config = dict(
    num_hidden_layers=10,
    hidden_size=512,
    routed_scale=1.0,
    balance_bias=False,
    optimizer='soap_variant',
    beta2=0.95,
    max_grad_norm=1.0,
    dataset='wikipedia_en',
)
Below are experts of layer 6 (counted from 0) of a mixture-of-experts language model. Rows are named gate (a neuron's input weights, with its number), up (a neuron's input weights, with its number), down (a neuron's output weights, with its number) and show model dimensions 0-63. Each number is 50 + 15 x the weight over its row's rms, rounded and kept within 0 to 99.
Before each expert's rows: "mostly gets" lists some tokens that are sent to it at least half of the time; "comes before" lists some tokens at least twice as common just after its tokens as in all text. This comes from a sample of Wikipedia text that the model never trained on. Tokens count by the router's weight.

# expert 23
mostly gets: "°W", " Mexico", " Japan", "°E", " century", " Ohio"
comes before: ",", "\n", "–", ")\n", ".\n\n", "\n\n"
gate0:63 79 21 41 50 42 47 40 46 47 73 32 61 38 30 59 45 50 71 76 62 80 65 72 41 46 32 63 45 62 64 54 66 50 67 34 44 26 57 51 58 44 68 63 49 52 61 45 40 74 24 22 13 61 63 58 43 63 60 93 57 65 47 48
up0:69 92 31 45 58 25 38 48 43 56 70 38 46 50 39 65 39 52 78 74 57 69 63 66 43 45 21 57 59 53 67 43 61 26 64 49 41 43 50 36 67 29 55 59 51 36 64 39 37 67 37 25 18 49 53 68 33 70 73 83 46 70 43 48
down0:62 61 60 30 43 60 63 36 59 39 91 53 38 54 85 41 47 33 58 48 53 58 42 51 32 24 43 38 34 41 64 69 24 50 65 46 31 44 40 62 46 36 87 41 21 53 50 76 45 48 52 57 38 47 55 60 26 72 60 38 49 52 27 53
gate1:33 56 75 40 62 28 48 56 38 74 45 51 34 35 51 33 44 54 16 41 46 41 65 31 71 61 27 57 45 69 48 49 57 52 62 52 59 32 33 34 38 59 44 30 35 52 44 48 62 57 69 33 28 32 36 53 55 32 55 61 42 54 59 56
up1:50 43 44 74 45 60 59 39 50 30 18 38 44 66 39 78 56 42 77 37 56 85 50 56 49 72 72 53 76 32 28 68 59 41 42 41 72 40 58 48 57 51 74 84 65 76 52 84 33 25 41 66 44 35 33 57 69 49 42 38 50 24 60 29
down1:49 55 72 49 47 63 40 19 27 45 89 51 54 49 49 38 43 17 37 60 20 40 45 81 65 41 60 47 42 62 38 57 36 71 26 73 65 45 58 41 41 50 58 66 37 45 61 31 26 64 70 34 62 51 44 50 51 43 43 45 51 40 34 47
gate2:54 59 35 58 58 26 59 50 44 48 54 43 35 53 56 22 46 56 54 71 63 54 30 56 34 52 43 49 49 47 73 42 38 52 19 24 82 44 09 93 54 63 43 59 48 61 72 43 52 42 48 23 56 74 45 46 59 53 27 43 47 26 41 69
up2:74 59 25 62 50 67 58 29 46 38 46 81 60 53 65 48 55 50 49 38 40 66 75 50 64 22 58 30 66 60 38 41 31 59 42 43 37 63 80 34 52 27 63 52 56 32 82 37 53 48 68 63 60 38 46 49 47 70 49 51 49 23 46 22
down2:28 18 31 82 71 74 43 83 70 47 46 18 60 60 44 54 41 51 61 34 71 75 26 43 71 56 60 55 29 46 34 92 27 59 34 59 58 49 26 23 52 40 33 51 41 52 45 63 53 48 39 65 66 56 55 40 74 25 64 46 37 37 29 20
gate3:29 45 50 54 52 41 42 60 49 45 65 64 38 54 88 46 48 66 61 34 64 26 54 47 67 43 46 46 78 84 42 47 61 27 50 50 31 61 71 78 60 49 45 77 27 41 48 39 44 86 42 33 66 37 56 66 41 44 57 35 48 64 24 68
up3:31 46 59 49 60 33 38 63 54 53 44 55 36 45 67 63 43 52 42 37 41 21 54 36 75 65 43 53 81 75 45 43 56 35 47 64 40 51 78 57 37 55 53 69 17 34 45 49 53 99 54 39 61 23 50 69 52 38 58 40 48 44 29 60
down3:61 53 51 34 72 58 54 53 60 49 95 24 69 44 43 63 43 81 60 40 59 55 56 33 43 53 49 64 83 53 42 44 62 29 35 51 36 53 53 39 27 33 45 34 51 25 50 41 39 80 54 41 49 44 40 77 36 53 51 69 48 52 46 65
gate4:51 63 38 60 47 24 44 38 41 50 57 33 19 31 50 23 41 63 80 60 98 57 34 66 58 81 66 46 52 64 49 56 69 40 48 56 65 54 46 68 43 48 34 35 41 39 62 74 29 28 28 47 62 76 44 33 56 51 67 39 45 50 61 50
up4:28 48 44 54 50 67 46 57 52 55 38 74 36 67 54 82 65 39 55 39 17 28 62 38 45 33 34 56 65 59 52 32 31 61 57 55 50 38 63 25 65 54 50 66 40 65 34 30 22 82 36 48 35 27 50 58 56 56 60 48 30 58 53 32
down4:39 00 31 55 70 58 45 32 41 74 34 99 55 60 20 54 69 60 35 53 72 58 42 60 36 38 63 38 41 60 52 35 42 70 50 59 58 62 53 34 61 67 44 55 50 42 32 23 52 51 80 53 54 39 30 56 40 28 53 58 26 39 47 75
gate5:42 39 59 34 45 38 70 35 45 24 62 42 60 59 36 46 27 47 54 49 64 47 41 60 50 31 55 58 36 48 55 42 29 56 18 29 37 36 62 40 59 29 46 53 54 58 58 57 26 79 32 45 52 26 19 36 40 48 45 14 46 52 27 59
up5:56 57 58 52 55 66 54 94 68 54 54 61 51 45 26 41 58 55 22 44 46 63 65 42 33 46 48 59 34 54 37 76 21 54 82 16 57 51 86 47 49 38 47 50 52 52 55 35 21 54 71 66 47 60 31 54 52 36 55 32 18 38 48 59
down5:49 49 53 70 60 74 64 65 55 49 38 32 48 38 53 67 36 60 41 28 54 37 47 61 53 48 25 77 40 51 48 27 44 43 42 69 62 52 56 32 46 54 30 47 64 57 38 38 45 55 35 57 96 61 34 62 43 38 59 46 68 44 34 46
gate6:51 47 38 32 46 69 44 54 74 57 33 46 50 43 68 99 81 23 70 53 75 70 38 46 41 57 52 48 35 65 26 45 37 61 49 45 63 66 41 76 39 19 24 71 59 54 35 52 60 50 76 81 53 70 46 38 41 54 43 39 34 67 29 54
up6:52 29 46 70 54 26 55 64 18 56 54 62 45 57 28 30 24 68 44 46 29 54 61 33 65 42 45 51 41 43 61 60 45 46 59 77 34 43 34 26 54 65 57 18 51 51 62 42 40 30 37 27 38 24 39 68 62 61 44 62 50 28 80 47
down6:52 44 73 68 45 50 34 50 80 48 69 37 47 58 40 37 53 45 62 50 88 61 55 53 41 35 62 49 81 73 34 44 27 47 39 51 66 75 57 28 57 50 21 46 56 38 64 40 37 41 44 25 41 48 68 12 40 62 40 71 45 40 49 69
gate7:57 47 58 47 62 62 37 81 59 44 42 32 53 37 49 78 35 35 20 39 48 40 42 68 09 18 60 40 37 15 67 43 35 36 42 76 49 45 75 32 39 31 25 73 69 52 59 66 26 55 50 42 52 23 58 57 53 44 56 31 27 62 48 55
up7:58 43 55 76 54 31 50 52 48 46 49 35 78 71 65 35 44 52 51 34 27 56 46 46 54 32 66 29 56 57 58 35 61 58 37 41 31 48 53 58 40 29 36 31 39 35 58 49 62 42 59 42 52 28 67 32 35 33 50 56 57 31 46 58
down7:34 50 58 52 56 85 42 48 76 47 61 09 62 47 06 56 50 65 57 34 56 55 23 37 49 53 33 38 42 81 44 34 54 28 56 38 55 51 65 25 48 57 51 43 74 59 62 51 29 41 35 38 59 52 48 37 74 27 52 49 33 34 29 57
gate8:35 44 65 23 53 39 55 42 61 50 60 45 29 28 48 58 46 45 57 45 27 49 48 54 48 49 68 31 46 62 19 27 60 32 76 32 42 49 78 27 55 45 44 16 40 65 41 57 51 64 40 53 58 37 65 56 40 07 63 47 28 49 62 64
up8:56 53 40 76 54 55 44 46 48 54 37 67 50 51 50 48 48 39 39 39 41 54 55 38 53 84 30 64 53 50 65 59 47 62 35 59 37 46 23 54 37 34 69 74 40 58 44 40 65 33 63 55 32 30 38 57 77 71 37 71 61 43 55 22
down8:67 49 60 47 54 30 68 83 61 44 69 43 46 33 57 36 64 50 51 28 54 69 77 42 46 53 48 52 32 39 44 51 55 40 83 63 36 73 73 49 38 70 36 39 71 79 47 57 56 27 73 64 53 46 39 83 46 49 49 38 58 53 52 36
gate9:53 65 32 54 55 34 64 50 57 29 66 62 37 30 46 43 58 42 72 69 45 33 45 42 52 31 58 59 74 67 56 41 63 55 64 65 65 32 77 61 43 52 57 25 38 58 43 58 54 64 61 63 42 78 50 71 49 55 15 65 40 63 48 46
up9:43 34 63 35 51 49 27 42 46 62 49 54 67 58 56 58 45 44 24 15 51 70 49 62 35 61 44 56 31 40 55 59 30 36 39 58 28 59 52 45 58 47 28 35 56 69 51 62 16 32 41 36 49 26 44 27 60 45 47 39 45 43 48 45
down9:54 62 68 77 48 44 61 62 52 50 69 51 63 47 61 44 42 58 53 48 08 22 39 39 52 60 44 53 55 50 72 63 27 46 49 47 48 71 66 63 47 48 60 56 48 38 57 51 44 53 49 43 46 34 62 30 56 60 82 40 58 31 61 41
gate10:52 50 86 53 38 59 43 76 54 48 77 28 51 49 79 03 45 52 91 41 64 63 30 31 74 47 26 50 54 64 50 35 35 30 48 42 47 48 36 63 39 57 44 40 49 55 54 47 48 72 36 44 64 49 46 83 53 73 60 22 38 42 44 46
up10:43 24 40 42 55 52 36 40 62 55 49 52 67 61 28 86 41 48 27 59 32 43 54 61 74 38 96 51 48 47 45 39 76 61 35 59 49 32 62 48 72 65 49 54 47 56 67 82 59 38 61 75 63 53 63 19 66 42 58 54 59 65 74 59
down10:47 37 57 50 47 47 35 71 66 33 44 19 64 55 51 57 52 36 47 29 22 54 36 64 18 54 66 46 67 68 49 52 27 56 96 47 61 66 04 54 42 50 58 68 51 38 55 55 66 61 28 58 60 64 71 50 66 82 56 43 49 48 31 67
gate11:56 39 57 54 50 25 67 44 42 50 84 38 40 54 29 50 49 64 48 40 41 79 59 65 40 33 51 47 45 48 37 76 33 43 52 13 32 35 51 54 34 23 65 30 56 67 64 20 60 59 47 62 52 15 28 49 65 19 58 26 53 15 47 54
up11:40 62 46 51 54 71 53 42 37 30 64 77 38 59 65 17 67 22 57 67 50 31 47 41 51 40 47 52 56 55 67 35 48 46 81 54 44 45 45 66 39 47 39 50 36 46 64 60 38 41 72 63 30 60 59 73 39 61 51 63 44 81 61 44
down11:56 02 53 75 53 51 59 28 63 67 26 35 45 57 58 24 50 37 76 38 61 42 51 44 64 63 47 42 44 43 37 59 65 46 30 52 75 37 35 56 39 34 41 53 31 48 58 42 64 57 63 49 36 38 40 46 41 47 57 27 49 55 70 54
gate12:58 77 57 38 34 55 38 37 56 60 57 39 46 58 69 49 52 79 55 52 45 27 53 28 23 49 45 55 67 40 32 40 52 43 24 58 51 54 56 42 49 69 58 07 15 52 45 47 56 52 55 61 52 67 78 47 61 43 47 66 59 25 70 39
up12:45 42 69 68 56 41 66 88 53 32 22 60 48 55 27 72 33 34 51 64 58 42 32 77 61 33 60 50 24 60 61 34 41 54 78 59 42 49 49 67 71 42 42 80 70 59 65 40 33 52 47 69 60 51 62 37 21 64 53 45 34 55 49 53
down12:33 33 61 59 50 50 68 40 37 25 49 73 30 51 22 81 35 55 51 53 42 75 47 52 36 68 27 45 39 47 37 41 51 42 58 70 38 54 34 35 72 58 63 33 38 46 59 57 48 44 70 45 56 68 54 84 55 50 58 62 60 27 63 47
gate13:42 68 85 48 50 43 38 47 63 22 79 53 41 77 57 33 53 07 80 58 70 44 58 45 43 50 81 28 69 59 60 68 68 50 66 29 30 36 45 45 35 37 45 65 72 19 57 47 88 57 31 65 50 30 76 29 51 57 65 62 74 55 54 61
up13:20 47 47 34 50 67 49 72 33 39 38 53 48 43 90 24 41 58 53 57 47 39 70 40 45 53 60 52 39 65 67 45 69 33 50 48 22 46 35 62 62 62 24 48 36 49 44 33 66 51 26 56 66 42 75 63 27 63 35 69 51 71 30 57
down13:58 26 62 05 46 29 59 42 06 60 63 68 47 34 64 30 59 51 38 62 47 23 57 65 39 62 63 92 53 39 59 94 67 64 81 44 36 72 76 40 57 51 79 57 56 73 33 57 32 36 40 41 42 37 41 77 46 41 38 44 58 35 19 34
gate14:50 53 46 35 50 34 47 54 25 44 31 63 45 46 75 74 30 42 69 65 48 50 23 48 48 12 60 23 41 34 76 67 30 56 52 50 31 58 62 66 51 22 45 68 68 58 54 63 29 50 20 38 64 64 52 50 44 69 86 61 46 61 54 69
up14:61 54 41 57 52 53 48 41 56 57 82 50 46 53 47 24 55 50 50 41 77 64 54 52 45 49 48 66 74 70 45 53 56 40 33 37 39 61 49 69 62 64 64 57 29 41 36 53 37 59 50 36 29 49 47 65 38 59 20 32 47 60 45 29
down14:31 59 58 56 64 50 40 58 70 45 54 38 61 43 35 65 24 77 59 91 77 56 78 69 66 63 11 61 53 58 41 23 65 28 65 55 48 66 29 59 54 57 26 71 46 49 32 31 66 46 42 45 59 49 60 61 67 66 47 45 37 52 32 82
gate15:85 66 51 41 39 37 60 51 40 54 60 26 64 53 65 51 46 84 48 38 46 61 36 42 61 49 53 33 39 60 37 44 43 52 37 64 56 49 20 39 66 58 49 26 52 57 56 58 49 45 40 31 68 45 65 38 51 41 42 33 45 45 45 64
up15:61 60 55 54 52 27 45 43 42 48 36 51 60 44 73 43 71 93 36 62 50 66 44 55 42 52 51 35 54 52 75 35 62 68 57 65 45 18 27 58 55 99 18 53 43 52 54 68 62 32 62 26 44 38 59 77 39 44 37 38 56 66 45 50
down15:63 70 70 52 49 47 39 48 56 41 68 12 71 41 50 45 57 31 40 52 57 66 49 55 55 38 39 32 48 70 56 27 61 40 47 46 67 57 66 41 46 33 47 44 47 78 48 66 74 36 44 49 41 40 60 82 33 42 56 61 40 60 42 34
gate16:51 35 19 54 47 36 35 56 83 73 48 35 88 86 56 58 57 63 52 28 57 72 56 49 52 40 50 40 47 67 33 68 22 45 42 49 42 65 69 37 48 60 13 35 60 41 64 63 41 38 52 51 42 44 65 54 55 45 37 25 32 34 74 41
up16:29 50 14 35 41 53 46 66 62 51 72 50 99 56 43 44 52 65 40 27 65 47 51 63 61 84 69 41 64 59 34 75 23 45 48 38 46 60 64 31 44 68 53 48 58 04 69 46 52 62 37 32 42 59 40 81 29 44 48 47 39 38 57 46
down16:35 57 56 67 68 65 22 28 99 67 42 32 41 66 38 49 31 26 37 60 56 56 57 29 79 49 76 67 57 47 37 56 43 18 61 29 56 35 44 42 31 34 41 38 69 65 65 49 40 27 37 86 89 39 48 84 81 36 89 77 55 60 63 43
gate17:69 64 59 40 55 50 64 80 34 31 63 53 29 00 58 60 54 77 36 57 40 51 51 63 60 53 35 61 35 66 34 21 63 34 62 35 36 41 32 61 62 62 41 35 50 53 42 24 39 66 39 29 82 51 38 59 37 35 36 38 66 85 48 62
up17:42 47 66 44 44 44 55 63 54 29 48 46 32 46 68 43 28 60 67 55 52 55 50 65 87 33 58 43 14 54 31 06 42 30 32 64 20 38 31 52 35 45 43 12 57 70 57 41 33 79 19 48 56 54 40 41 34 45 49 24 56 58 42 69
down17:57 99 57 93 63 70 62 27 66 33 86 12 32 34 62 75 67 51 49 42 72 35 36 51 50 42 44 67 36 69 82 47 58 27 69 36 46 32 64 58 43 37 72 57 50 80 65 52 26 55 37 40 52 46 36 47 27 60 71 41 42 64 30 56
gate18:73 50 56 24 46 40 33 41 38 89 51 43 69 60 59 53 67 51 52 75 36 58 49 40 54 69 48 53 74 77 51 32 49 48 46 34 78 28 64 50 45 60 58 52 59 63 74 72 57 53 51 49 40 43 56 75 42 78 57 19 63 58 16 53
up18:54 44 55 12 39 29 31 49 57 87 56 36 72 44 75 57 73 32 54 67 45 43 44 63 50 70 44 59 63 77 35 32 38 52 31 47 52 31 59 43 60 28 62 59 59 65 85 68 72 45 51 44 54 36 38 82 43 72 49 19 66 76 21 63
down18:75 60 42 69 65 81 65 67 55 36 74 47 36 55 78 59 36 41 56 34 54 53 27 56 61 77 64 76 55 41 40 58 29 56 52 66 60 70 30 57 68 33 61 67 55 50 60 32 68 79 48 54 58 46 55 52 38 35 80 47 65 63 66 30
gate19:49 52 26 42 47 31 55 44 47 38 53 65 28 51 58 47 23 50 79 72 74 33 49 49 39 63 44 50 49 61 53 05 42 57 41 43 52 66 50 45 76 44 56 40 43 34 55 60 49 57 54 34 37 71 47 78 22 93 17 48 57 79 51 38
up19:40 54 43 46 47 53 50 43 41 35 53 54 32 66 67 46 43 57 71 77 91 24 58 48 38 47 51 40 29 68 59 23 50 31 45 29 41 65 56 56 64 39 49 39 61 48 52 71 51 61 43 35 62 60 59 72 12 97 18 52 38 84 42 57
down19:58 55 45 67 64 55 33 60 66 34 31 30 39 63 48 48 55 97 67 49 66 54 69 40 68 53 57 46 44 60 47 35 63 62 07 63 62 51 64 48 51 51 43 58 32 53 44 45 62 35 64 39 46 86 61 70 34 42 33 33 50 38 55 63
gate20:58 29 52 39 11 59 78 54 45 33 57 39 49 56 86 50 52 53 42 35 64 35 54 21 62 61 35 53 37 51 55 56 42 60 42 63 37 50 65 56 66 54 63 45 37 75 40 64 60 49 49 55 48 49 70 65 44 59 39 54 35 40 57 56
up20:49 59 54 43 53 50 56 64 41 40 51 75 47 38 24 39 43 31 76 69 38 61 63 59 43 43 51 68 49 45 20 35 64 57 48 46 46 36 28 61 32 47 47 49 49 29 44 73 43 48 48 53 72 35 25 32 72 39 68 39 66 59 53 58
down20:54 37 31 48 57 66 53 33 48 56 39 61 25 46 21 46 24 56 51 67 70 48 52 45 57 46 54 45 37 50 41 38 40 65 60 35 23 64 45 65 55 51 57 43 54 50 32 54 16 63 59 87 48 69 58 37 40 51 60 25 59 69 88 38
gate21:56 54 34 63 43 72 54 63 56 68 42 57 19 42 40 64 65 50 47 51 24 45 55 42 55 57 68 61 63 65 36 29 56 67 56 61 52 54 44 26 43 48 58 51 48 66 54 46 66 56 45 58 49 52 61 64 62 55 45 45 49 89 45 46
up21:20 27 73 59 57 52 53 30 53 28 21 33 65 42 55 42 43 49 57 50 85 57 65 56 46 64 49 39 33 54 72 55 41 15 62 45 42 43 45 51 67 48 35 61 44 31 47 72 69 48 45 31 35 49 34 47 44 30 73 68 40 15 57 50
down21:30 38 45 70 58 29 25 62 53 62 22 51 31 61 58 37 52 48 53 74 47 63 37 40 65 34 52 67 66 41 57 50 20 36 52 55 39 38 60 40 57 57 32 53 52 57 69 52 65 13 53 62 54 27 63 53 35 55 76 15 54 76 68 31
gate22:56 45 31 38 52 50 53 38 47 52 43 38 43 54 66 76 42 89 50 40 36 25 60 11 77 52 74 68 29 66 46 40 33 50 65 58 60 44 65 43 41 81 66 55 43 71 38 45 64 41 53 61 47 58 31 53 47 54 39 26 65 40 67 30
up22:50 44 39 60 60 54 40 48 61 64 49 43 46 72 77 64 65 64 53 47 39 39 66 40 62 71 55 49 58 43 54 46 56 47 58 60 51 57 69 57 29 68 58 49 48 71 33 45 66 31 63 57 40 46 37 60 47 51 30 29 59 43 55 59
down22:72 47 65 40 49 44 77 65 27 48 49 60 49 75 51 45 70 58 52 47 46 66 68 29 48 25 48 42 39 39 41 57 45 67 28 55 64 43 50 64 57 44 35 52 47 56 48 50 51 45 56 49 36 42 46 47 59 28 50 64 22 48 49 39
gate23:41 67 34 62 50 45 51 63 56 54 38 28 48 64 53 54 45 68 53 44 34 33 41 50 54 64 38 61 37 63 44 12 47 25 40 79 50 58 48 65 54 37 32 35 80 39 17 44 51 56 56 24 59 71 68 45 72 41 43 70 49 42 49 70
up23:55 35 73 54 63 50 41 69 61 39 48 48 47 56 42 55 49 19 64 58 71 48 53 61 43 56 62 24 43 45 49 69 44 41 54 41 49 27 30 41 33 40 59 72 68 54 84 54 52 53 78 31 48 35 24 58 35 61 37 27 51 40 53 45
down23:42 44 54 61 47 49 52 54 50 47 10 47 65 58 73 55 56 82 55 48 57 41 77 47 67 72 58 54 51 38 51 45 06 65 53 50 60 37 41 78 43 63 73 33 22 47 56 51 65 21 49 40 61 34 77 13 66 68 65 37 35 45 45 53
gate24:80 52 39 69 49 61 55 59 73 65 52 53 59 50 48 84 47 85 47 63 30 30 42 46 65 41 36 37 50 43 37 59 32 53 72 60 43 42 79 51 49 51 54 80 50 63 33 42 32 59 42 70 49 60 50 66 64 44 42 58 70 51 40 36
up24:53 38 58 61 52 35 68 51 58 44 61 57 64 57 35 35 41 29 55 55 27 67 69 41 57 28 99 28 64 44 50 70 46 69 68 40 44 24 62 46 41 23 76 64 66 64 43 33 43 81 67 92 36 34 51 57 77 53 48 33 36 34 42 77
down24:38 62 59 77 59 71 38 45 86 41 38 40 52 57 36 49 34 55 56 44 64 55 36 45 39 25 84 22 48 39 63 56 48 78 44 43 68 97 41 15 33 27 25 53 72 54 77 72 27 49 27 21 71 55 66 42 35 47 33 35 42 42 09 69
gate25:39 48 36 44 61 41 49 57 54 58 41 54 33 45 44 36 63 30 63 41 60 37 69 62 48 52 52 53 92 59 22 53 65 50 50 23 48 46 31 40 36 43 67 72 40 54 55 34 50 92 55 74 46 57 52 40 56 34 54 50 58 61 52 46
up25:42 62 45 27 43 32 14 52 44 58 45 37 51 68 58 61 27 63 41 46 24 47 30 12 57 41 55 23 49 52 51 25 42 39 34 83 42 63 92 43 72 71 32 33 51 49 42 87 69 40 50 28 53 71 73 60 44 62 52 59 49 57 70 64
down25:60 44 06 29 89 53 26 47 43 67 39 56 48 55 65 47 56 55 50 52 62 34 53 44 54 88 37 52 20 40 93 36 72 67 47 44 53 49 53 44 82 58 56 27 30 55 59 72 39 43 46 51 29 46 48 53 46 72 45 45 46 58 78 55
gate26:44 39 56 42 52 73 63 26 61 60 57 59 52 58 63 56 62 77 35 56 17 40 71 59 62 52 39 62 57 46 44 88 48 42 49 46 75 48 76 58 41 60 53 36 33 75 47 56 24 63 73 69 39 42 38 63 81 36 51 47 14 41 41 44
up26:52 51 89 30 51 58 62 36 50 57 64 39 58 62 63 79 63 79 26 37 24 48 70 78 34 33 34 52 47 50 56 92 43 60 50 55 67 49 91 67 39 50 61 19 26 60 34 68 29 53 87 43 47 37 30 50 73 36 54 52 19 41 38 46
down26:34 34 55 48 56 61 61 31 39 48 54 68 56 70 23 48 58 48 30 69 60 56 67 57 45 67 45 32 53 65 38 47 50 43 47 77 72 46 12 59 33 51 34 41 42 32 65 23 48 58 49 71 41 55 41 64 20 70 63 72 69 73 44 56
gate27:31 43 35 71 58 47 45 51 55 47 48 54 48 94 55 28 45 74 80 18 53 49 70 32 60 39 57 52 76 46 61 23 46 46 51 26 38 45 53 65 51 50 40 61 46 50 51 40 62 55 59 63 56 28 51 81 45 21 69 49 41 70 64 42
up27:39 45 57 69 52 55 59 61 56 44 43 59 56 88 59 22 45 77 63 26 65 60 57 36 62 59 56 43 72 57 58 35 52 33 43 34 71 41 60 61 50 60 59 66 51 42 54 62 50 54 57 49 61 42 40 70 53 42 48 55 38 72 51 42
down27:24 38 41 41 39 32 18 42 74 60 33 32 56 69 23 46 36 49 52 54 14 64 68 21 53 65 70 63 38 43 10 58 63 37 27 42 61 52 59 56 64 60 64 49 28 44 68 58 44 51 56 69 44 30 38 37 52 57 44 30 33 29 55 65
gate28:38 69 27 55 51 50 57 60 60 52 48 63 22 43 38 41 42 31 62 63 53 40 53 81 46 54 32 71 38 44 82 78 47 18 56 64 57 74 41 39 55 31 25 52 55 62 36 63 13 42 46 57 63 60 77 66 52 44 86 54 33 34 57 41
up28:57 27 83 56 50 37 44 64 38 47 42 48 54 52 58 56 55 80 27 37 57 31 51 28 60 45 71 23 36 49 44 37 50 56 41 73 42 39 51 69 42 62 69 39 51 36 64 14 67 38 28 46 64 28 24 27 43 51 29 51 71 76 55 56
down28:48 48 64 70 47 43 42 43 62 56 51 41 55 60 38 83 59 73 54 52 42 26 61 63 57 58 53 82 64 38 63 49 60 19 31 52 87 21 26 20 40 49 63 42 50 41 77 72 57 33 43 47 23 62 52 39 70 38 58 44 39 35 48 44
gate29:69 32 29 38 54 71 72 66 53 38 51 50 35 61 39 68 32 53 41 40 64 64 45 46 49 33 71 47 52 46 58 64 39 41 71 25 47 39 33 64 40 37 34 55 54 31 60 61 38 59 44 63 36 69 48 50 80 29 18 43 54 60 55 49
up29:40 42 67 76 53 46 40 47 60 64 33 36 52 41 87 79 53 62 50 50 40 53 64 31 61 85 40 31 57 51 36 53 58 53 12 69 70 39 63 53 46 44 52 44 39 56 55 37 49 47 61 71 50 30 41 41 50 60 82 54 36 05 23 58
down29:73 70 40 48 65 17 39 45 40 62 51 43 33 67 46 58 49 50 49 85 64 44 42 87 34 38 45 69 31 43 68 58 55 51 63 39 67 48 49 38 54 62 52 20 58 61 26 38 52 36 57 43 76 39 49 58 57 49 89 46 37 67 49 31
gate30:68 38 66 43 39 52 65 68 49 28 71 77 41 56 26 53 48 66 15 68 47 52 37 37 62 34 73 99 62 62 51 47 34 33 49 47 47 42 74 68 51 58 33 50 09 45 74 50 44 44 49 68 50 44 20 47 63 61 44 44 65 39 41 56
up30:20 38 51 22 54 35 47 52 35 67 42 45 65 48 54 33 68 37 57 31 49 36 55 39 53 73 27 40 48 54 42 72 76 74 55 44 71 45 32 44 79 35 55 57 68 56 37 39 59 76 39 47 33 54 42 69 40 53 60 62 10 64 62 30
down30:30 38 47 47 65 41 37 55 72 69 57 27 40 48 50 37 47 32 51 35 48 63 67 49 44 65 50 56 26 31 57 52 34 51 78 56 29 56 31 48 52 45 57 53 53 54 51 52 64 63 45 42 29 50 54 66 41 38 64 17 34 36 53 70
gate31:25 46 42 70 56 42 39 35 69 54 62 57 72 46 67 61 49 53 26 29 32 55 85 48 71 46 42 37 61 51 49 56 41 64 69 20 81 37 73 55 64 45 31 36 47 60 61 50 10 56 65 63 46 27 46 57 48 61 48 32 38 46 44 72
up31:33 51 54 59 56 53 60 55 59 44 56 54 61 23 47 68 58 49 14 39 38 43 73 46 66 55 34 35 65 50 53 57 39 67 75 14 61 53 74 49 57 34 54 41 65 59 54 36 19 72 51 68 41 33 42 62 46 69 65 48 40 42 30 70
down31:41 54 44 71 50 59 64 52 36 43 38 78 56 63 70 48 51 23 49 46 90 34 45 35 43 54 52 49 57 28 60 45 76 59 37 61 56 66 31 38 62 54 47 53 72 40 36 70 88 51 51 39 34 62 29 42 40 78 44 63 56 51 83 46
gate32:51 29 53 45 46 56 53 46 55 46 53 61 73 38 42 57 60 45 52 47 74 45 57 71 49 54 65 40 65 50 61 73 44 72 47 18 47 51 71 26 56 51 27 84 44 60 43 32 76 61 45 52 55 12 47 12 69 29 53 43 52 52 42 48
up32:52 67 62 83 67 64 61 40 50 47 43 45 31 50 58 59 48 83 44 54 40 70 51 31 59 34 32 51 25 44 48 16 80 08 65 90 58 46 21 52 62 59 69 28 46 48 56 70 55 20 47 53 49 81 48 73 35 61 33 61 52 37 57 47
down32:43 02 25 37 53 31 68 56 36 50 18 88 57 50 29 49 40 38 36 38 52 53 63 22 43 40 32 63 19 53 17 44 47 51 37 90 49 20 39 60 21 64 52 59 32 69 47 49 48 81 43 71 67 72 50 15 45 57 40 49 77 48 34 69
gate33:63 54 58 30 47 50 46 70 48 42 46 47 35 39 68 57 64 64 22 35 39 35 53 47 48 40 38 48 57 61 67 55 49 41 57 55 63 56 58 64 65 58 48 70 41 46 52 49 38 38 27 65 62 50 64 54 49 51 51 62 36 65 67 31
up33:47 57 39 52 49 41 51 37 46 54 51 48 62 60 23 45 43 39 73 64 52 51 44 54 55 77 55 63 16 33 31 41 55 67 40 50 53 46 43 14 37 58 46 19 46 52 40 48 67 65 80 28 26 48 18 41 60 41 40 39 52 44 39 65
down33:49 65 78 76 31 70 63 59 29 32 52 77 76 59 45 64 46 38 30 50 69 51 58 40 52 45 41 51 53 44 44 69 50 73 53 62 62 37 53 75 63 62 35 54 73 62 49 70 44 56 26 34 63 47 35 45 41 71 23 48 38 59 43 57
gate34:19 46 47 62 59 49 61 69 61 59 67 61 27 43 47 54 16 61 52 61 52 03 51 28 51 45 31 62 47 27 77 67 63 21 45 66 48 59 46 73 41 71 64 50 55 70 45 42 54 67 28 46 37 65 46 47 26 33 43 69 72 44 63 39
up34:32 28 17 70 61 36 40 66 60 57 57 36 47 56 79 13 32 66 84 65 55 34 39 53 52 60 65 14 38 52 48 44 31 38 27 71 35 54 32 40 50 41 63 38 47 60 83 41 50 54 33 38 76 36 71 37 50 69 33 46 60 55 49 66
down34:63 44 70 54 51 47 63 26 10 23 80 86 43 65 67 16 51 36 38 61 34 59 63 68 51 59 48 28 16 58 53 41 91 38 69 72 54 47 66 39 62 43 45 56 48 50 45 65 50 77 38 56 31 58 36 35 56 68 44 34 39 75 17 31